Experts of a small language model: 32 experts in each of 18 layers, 235M tokens.
Below are experts of layer 3 (counted from 0) of a mixture-of-experts language model. Rows are named up (a neuron's input weights, with its number), down (a neuron's output weights, with its number) and show model dimensions 0-127. Each number is 128 + 32 x the weight over its row's rms, rounded and kept within 0 to 255. Numbers have three digits each.
Before each expert's rows: a language model's description of what the expert responds to. This comes from a sample of Wikipedia text that the model never trained on.

# expert 6
It responds to: Mid-word vowel-consonant pieces
up4:173108142134141171093083121082109148138156111087149069067209079086112119120136121118118155127164157153183156139124124205139150151148146145132087084182133151104108100127081077116064173166101153098149162143147096148131181174095162136124169138151166096122069086079150114135152144095112113132091121123111115199102180092136140112159111098104133160188143081153137072127144096156125070167119
down4:138159129194125122149165090165160056063138106109081113082151157113159092124144155100100162141075128085101154153162083165130056164111138130163096148193156093116043120126167136171124141083165111120169164128173156132105164132121110128125096157193187106137134130158130178128109114176122118043104143138095114124086144179152106097116135137165143115145150141130151060147130169079157142107142
up5:135134150069187156134136089144167162147159143093110046068120107191129149126163161154106129127148102150110109065097174131191164133183105115160106146134121177117077157149074117105112034112109168120077143138133149129127129126086146113102112100117177063082162167111085121169091140128140125196144131109115110069102161124150089099167104118084152142173128149126116089136167079117184121128143
down5:135086124070167089105190114109135142113129094114136101180073084126134185073142159122062091164121125132148115119101175115142172147140111108157144159127123113172156075127174208113162140123142060063154112140089202102172132146121150117098130121114123163191096138125103180101086149146119103173077145138141177182163120102128160116165133077086093127111128150116149142108135092179180182127140
up6:117153175197156104107082179063110165118116078136082135124142159072126161122145136123107113098172100154103134127213167128153124147154153133153162088104149153091076146094066131084138134167085103137152149173137136120081151108085101131153120054045101137114117142169132151149136117138109104140120159111107092119113135102168155148087131182118154036188129095113094144199142134148123143088097
down6:105098174107128130131099111115106102096142096091126097117082084135104111180098105057106119148133144115126157151110195180073077170107090125128080158080070103088158173125129154106135149139157077106157184141083078104174135130134129140095121080138141167096083075157168161141149098127127101202126100078123168097150145146118132180145171140183132139194193138146077105153136118150143088100163

# expert 18
It responds to: Copula after sentence subjects
up5:071173151090157155135118121122089121092095142103163104120172176134137115123106117161121104136153170150126130080144170097169150083100141157123134130162154101132124139097093198055118182126086140161150072150137098120199220130131211085120176125109171070112173104094119161130157129142113107193129105099170114166134142144073094171075172140161108133125097108182147159089147140160114127133147
down5:065125112141122139191183071180058117114154138159136099114078101160127159111149134220139147164165076161064087131129125125156164138160170127090098119129149096110096086131106144188152152144135090132039112159102133137119131100205120090145106166065149123131175151144115099178178122138133112114085141126135132144086083065101118105145122159088128125129141132135109098127175112142205128134141
up6:160113130087142152070077163099108147090197129106077143168122055143141124112118115130097148137127102178162139140094144112171121170115143156110125069107036110077143160131078118098137126118171193089140078139131143134152123103181134065089136124130128141153167097115170104141148089047133109136105123103143162096095153120122134158058141160117073084052109132119131130138137164173184109109093
down6:095117070086143100099093180136161157167107105099089113148136108202086116149139119156134115133116148121122109111165208117121175186168144133132118086152127113152187080117131092126110091116098094130150114190080104129193113084161114095125131085070146125160102094129176106166123093173193138185130149182139108134169179076087120140098093087165103123105104081131062126101144114100121156172115
up7:132138096121139145119105182114058167124182163132096108110104055157136156122176099121134125152115172183166068130112062161151117141142123184141168090147098124100084169181178122098165100123140087173118132115121153116062172140114172098177111084099145072156095136097104064125141165148116077142191129107133126119143118158085085151154123137088141115168107162104105180200091135155099121101124
down7:097113146166149136122183109109175111207114056133090134091154117133143158118130183085169147126163119188174076097098056103121129180096120111145087145173165129114097115132054145142129144118108153122111070083161090125090161125146115158141135160152172107094132154151194137132203144127127187203107081104144183113169119107122165120123101142137154179150137176114119094117144183111153116116139

# expert 16
It responds to: The "on/in" syllable
up4:127098166084148129150119176138093126133158158155085087137121106177164143043115155108140143191110111157137138146184178130084067153157148147089116151158172069094134164102123092111133177163094175123113177173081139145136159076152172143074101172185125134150122170172135127170120108132157121155106126192160135086143140157098158157068118144137128144177105105167138083112123116132062096138190
down4:108114169107131153133121080134126161116085116151135120158179105157105085142111104121130144086132126119136186144116135078155120103114084183130152111156195136199154077183049174125101153179130085160083117111092154141139164165119108062078141057117112099105133127161132176150117100150136193092128102096121163167119085139168186205144150132122145128127142115117103083093103113114090209147105
up5:109136140176136173184138174135114187150095136102132124108111182159145184081125111127092056153097119161083091190104130143131121126062200158149130117164132143111182132117074155105094168132093132126153153111103117085107152108210153205185100107144097110160152098154117131139154106117092110100099121124161145094174210147128128173148137158133112188164155174155156097153153122102090156142143
down5:145165144160085209112148101124170110097118136155140133094088112123106122137167101084172153109121081144083165126148104172083096145069121161124159149093172109068162140135106129182148162069128073110100112070174114198105161115137091135123149131131208060150196094178153151151167054122099143134082167136169123100127129122098141166125112139127126163140059145155141143177116126144132112120121
up6:123182165116095215105151091073131152073085079119155122151118131203118107107100162139158120128192145129092064167133140113101146200085141166112122154128095135139076063141157050109138120142138109100117139108104108126126146088161149127138094104115088145129154129176090182164132166141137147122132188149126106181128161152138072099178154184133085129149121142179159106160183093091125101113146
down6:088094064172107108067132146103094085035092161108136113093137181163135122116114130090156139163122086154169105093114094113099173143169171187079153120119124122139100125097159152119124106159155071159085135076121095149103205101115100208141159103114115111130171167132146189136130117099191139102157103127104162108122118121122154076157154121118154118183095168101161128090081097092164117121163

# expert 28
It responds to: Table pipes and prepositions
up5:109183105120135152081192112214121087070134140074123200151081112169105137112081131090140113167138097151100104095115156140112133145117118151160161135145131156072084198123149148135136148126157097155108145133088101109100161145112110113096150146156111136092148172121193175152103169070132128172108118158133133145110047108180129086104186147140108183112120122153075132135065110147149058150094
down5:117108109156126109183104162123192147142098167131147070060131144049134172088155144098102116124142166112163105174161055123137111171104106058107127129109122109183078132097114106107161147122160137119130101150143112111156098099178117113148145152154131145184116157151140157088120044074123125154110122132089116131142149173062114113145125109179155131052137113082187112163206154145098116093152
up6:097177151099155159131111140199151131143170129099104085093103184162158128085084154129218079135142111127217104128135149086102125114102143128105143119113140107089081130149132135081134151091105103179150142144163140151175132101091140119126177132116079123133130144100128106106118104081053075148086080097125106138109138164063116158151141190129169070129133124115174142179130151207163160152163
down6:110109132109111063124132164093128132076088117181151122150138133083147089152130108142093145161155162149106160143162149143136145130130128111139078095090086166232112123158136127155154088120122122158137093110108152079141108063118121100172134117184188164154112159123087116091123117158190184168131097194145153110124153094128097056090159129126125181130095069162138086161086068115132167072165
up7:152161102145083177109119140100174105104153143139092126107113138137183124133109166143089055095174137148134099192083111082131115156164136108118166154100090165178095204130127179155144148119125097131181108082165122064135062151106195126124107098133098092123146165062141139103090105137185077178116139105090130155143141117127118170122112174192135127139177068195104110106149140105139115159144
down7:086132134106121085090152119116097111123090124117146088183137136134095098120146149117098166097089156140140183143180078131149122150134075139139160112189150066091130102161159171173141138128116139075141110078112144159148176160098117169088075129125132157077117154130133131124153097102088164118185145115123146123099099048201178140103106156153094124106173135157069125164092094131189089048068

# expert 29
It responds to: Opening parens, w, ou
up4:104138142202149187187175178162180127137179134121147120176090171133119178182120119137091153166116075154126172147071159059138107102118084144162145149143157134121103140135075111160137105085164149065130143110176079097141160137139163124136123118081137154129153107112108132095147081112120081196112135151152162098123121089145186180187148083114109142111132145147182178177128173145113169105130
down4:159202115137130182087191139106079089115117108151174167125115108148136099103137115071099102100109170156142132108091121201150116091134134132144100176116083113069079117138124160094101114176140080106131117140139085155061108126081152136131118109161131107075114128158091102114138129087175089155216145075159107137161116140203127127137091089171156108129155145147057177091114151121082097113157
up5:094107111148137143094114100130123072062165110124114048073146160125080132163143106122173127101094118100124104208113098148104124188065094136113091110090116134070117180138122192106142168126143154137120096126067118175105104179203085145120168133163149103083091099083116150164179154124092139100131129122128110127151108198112089116145103168107113139094173133113142164141128157170198154147111
down5:118126056093140138171109135114154155112139160127139087117069129121152195197134158105161127106108150130140132106132165132128151095094085154116140066079091157111134147171134102158147138136181164145083179121152147092145098102158128143144102145143131197093081128119074135071185188083125158101147129090148100066152133152131093136113084125175171142197188139112130107177121202194121120152150
up6:128137159096122105120135185109119105142135156137108150135082155114122083158115146166119106110090153137092139150124114175123136160156111182130087083131121106084078117130128188079000162139157111163168128146170137115139131117175128167128141155112097100163114157145089158159161131130091090124118060104174068179148157118094156099035124140134097199144072172083124106081113098113166129147115
down6:090091162068111154131137157111100096151170131133100155175087148164146119107072125144098142208146131074181142122163157123080124132142105158131114087118106115130047107158164121127148076141081125162147145148193120075083085118176097138130142086135102158118189115223152137076177103177143113131108112115146093119097133152142130205141156097136158165158098104117087093164145144146114128080089

# expert 7
It responds to: Mid-word er/en syllables
up5:190155124112127166143089103147138088117121100109072151082125102119157128156113084156205107112116161127125096130098131045118081088187125072183164144103090121153098114139096150101146044146089099155126146089107159168124127110163072119083140135201132155139113130111126140094154191227173108141118141147135101096180165154151197146091184109122123146102135163122109136139127137119104099123131
down5:129128139089091149116069095083157092155107131089166154137175136158115119181111181102190150113160152146126110084117133156133102104109173142155110151120119127196153205100142116094211108122139126164096107082161096096117132156099134088175139081162129100116107147122111145154110100084151167064102134171135144110206129104116151122133155091093109173120088166069169085180076117101128189104089
up6:120138117108151182158086143151150165126107155155131169156130127201131036119145131100108078139128134173105059118144107157137124214134120157142110145144172129108116094177111156156163164098103107174213060111139078204095153101177150120121110114112120128152110159125136137134118142148151104061087121104113061174177158082098156164156131142145090099161134068139107080162115132130137107134147
down6:170134097122080138139112088133112110091104151127127145151043072115091122141073157141158164130152113218105152149136149150153109110150092130102125103096105158127086119132090159145166116065107148122166143107068125115081082173166138128089121131153154138108094088159111123107162209097103152156177179144160137128158042167153146112127081090162164152143154160114043098154084123161149164125121
up7:149113096091133147130163134068125069089141121103145128125104120140153085151122106095125113091131181133098112082157150097096136134133106145126104087186110149101111169186054115156106166199106149147128148070166088169135134120100093136149138156101118122105221133171135121122123107148121031135138103158181147119162168130164162144114108120164167092140100064146080137050185102138129064118111
down7:125124143151146153172162178137136103087145098160158136088123143140126086132124110096193149107057117133097080118147101121085070127101093102119098141119041073085125102081035154127145159101102122137092090081116159088087126120091162109150164140091120127128086105144093103095089121165144108148129109112158166157170139178093151135138131157185209135105190124161129138080173154134114188098109

# expert 12
It responds to: Single-vowel pieces in names
up0:071166128111091199153150126098137148123139148190199087134140184142121120162113108096144138106120212168147107185109159157103094138131097118133088145093184164119105122124139096185153112138094081116127164137119042169134135136148111108155121143077101187125116088083142112130120094144065135101194151110122113162169171156161092155093166151151086139071124093131122113077173098091126135143176
down0:120148119143203139086122182121123155121134143156079150112109126126170082167187113147112087126112156155091076121111143146078107173083153132159117138112132178106128062133093083171153085129092163134136100145133140136198156116084076111115119169157144113177138117079157049114080061149112132070143150140168072143109117093086099097131094153169052120167139142144109168160132101115089111169098
up1:172171038127119115083157081111111089125115081113098114076114140107156165047102169134151108182167115135117127102148119103146142114108142107165121161180128145120074175150109147041115123112171146117075155099150126118089163106155128092136131139069158099057146139096058163112131169070143082085136070135106114106124106143084087148105142068123167144146169113168140116146161171130094119137144
down1:101135155057144096121151139150098069111120122083128107101071116143140138059195102107147129148113133148114143115130096129142079203117080104141165142152113143107158044140144153114078118087144146101151067172133171102096139157098160121104098131149107152158147164109177174111141164117065130134164132163122151118137205132142028049166153137115178099100144139162150099129094103120090127118110
up2:138158165114067097124131160116123126182148187154144101108117155099173114120069067156105120151104186103082121062081114128146121089173125130171088164123107087098127146093135132084081102093139134110193141160118115136094138139080132085127156153109108126135110105137130100176177120081059188083143178138123098129169166164127146146106197098073113119082127160102125120195103106101170100156073
down2:194202110077161160093091078115106147073072124141129133131146105061097130172180145125154136166098123102084110123100110109105122155136089100163156197172113177134100157201082128123162145122148140111097091173159120181125147148095171123134130185070112128100127163136130099148151125128164203101121153121108156128094097142105115114152103102106124113106065092162089140072113123187167167091103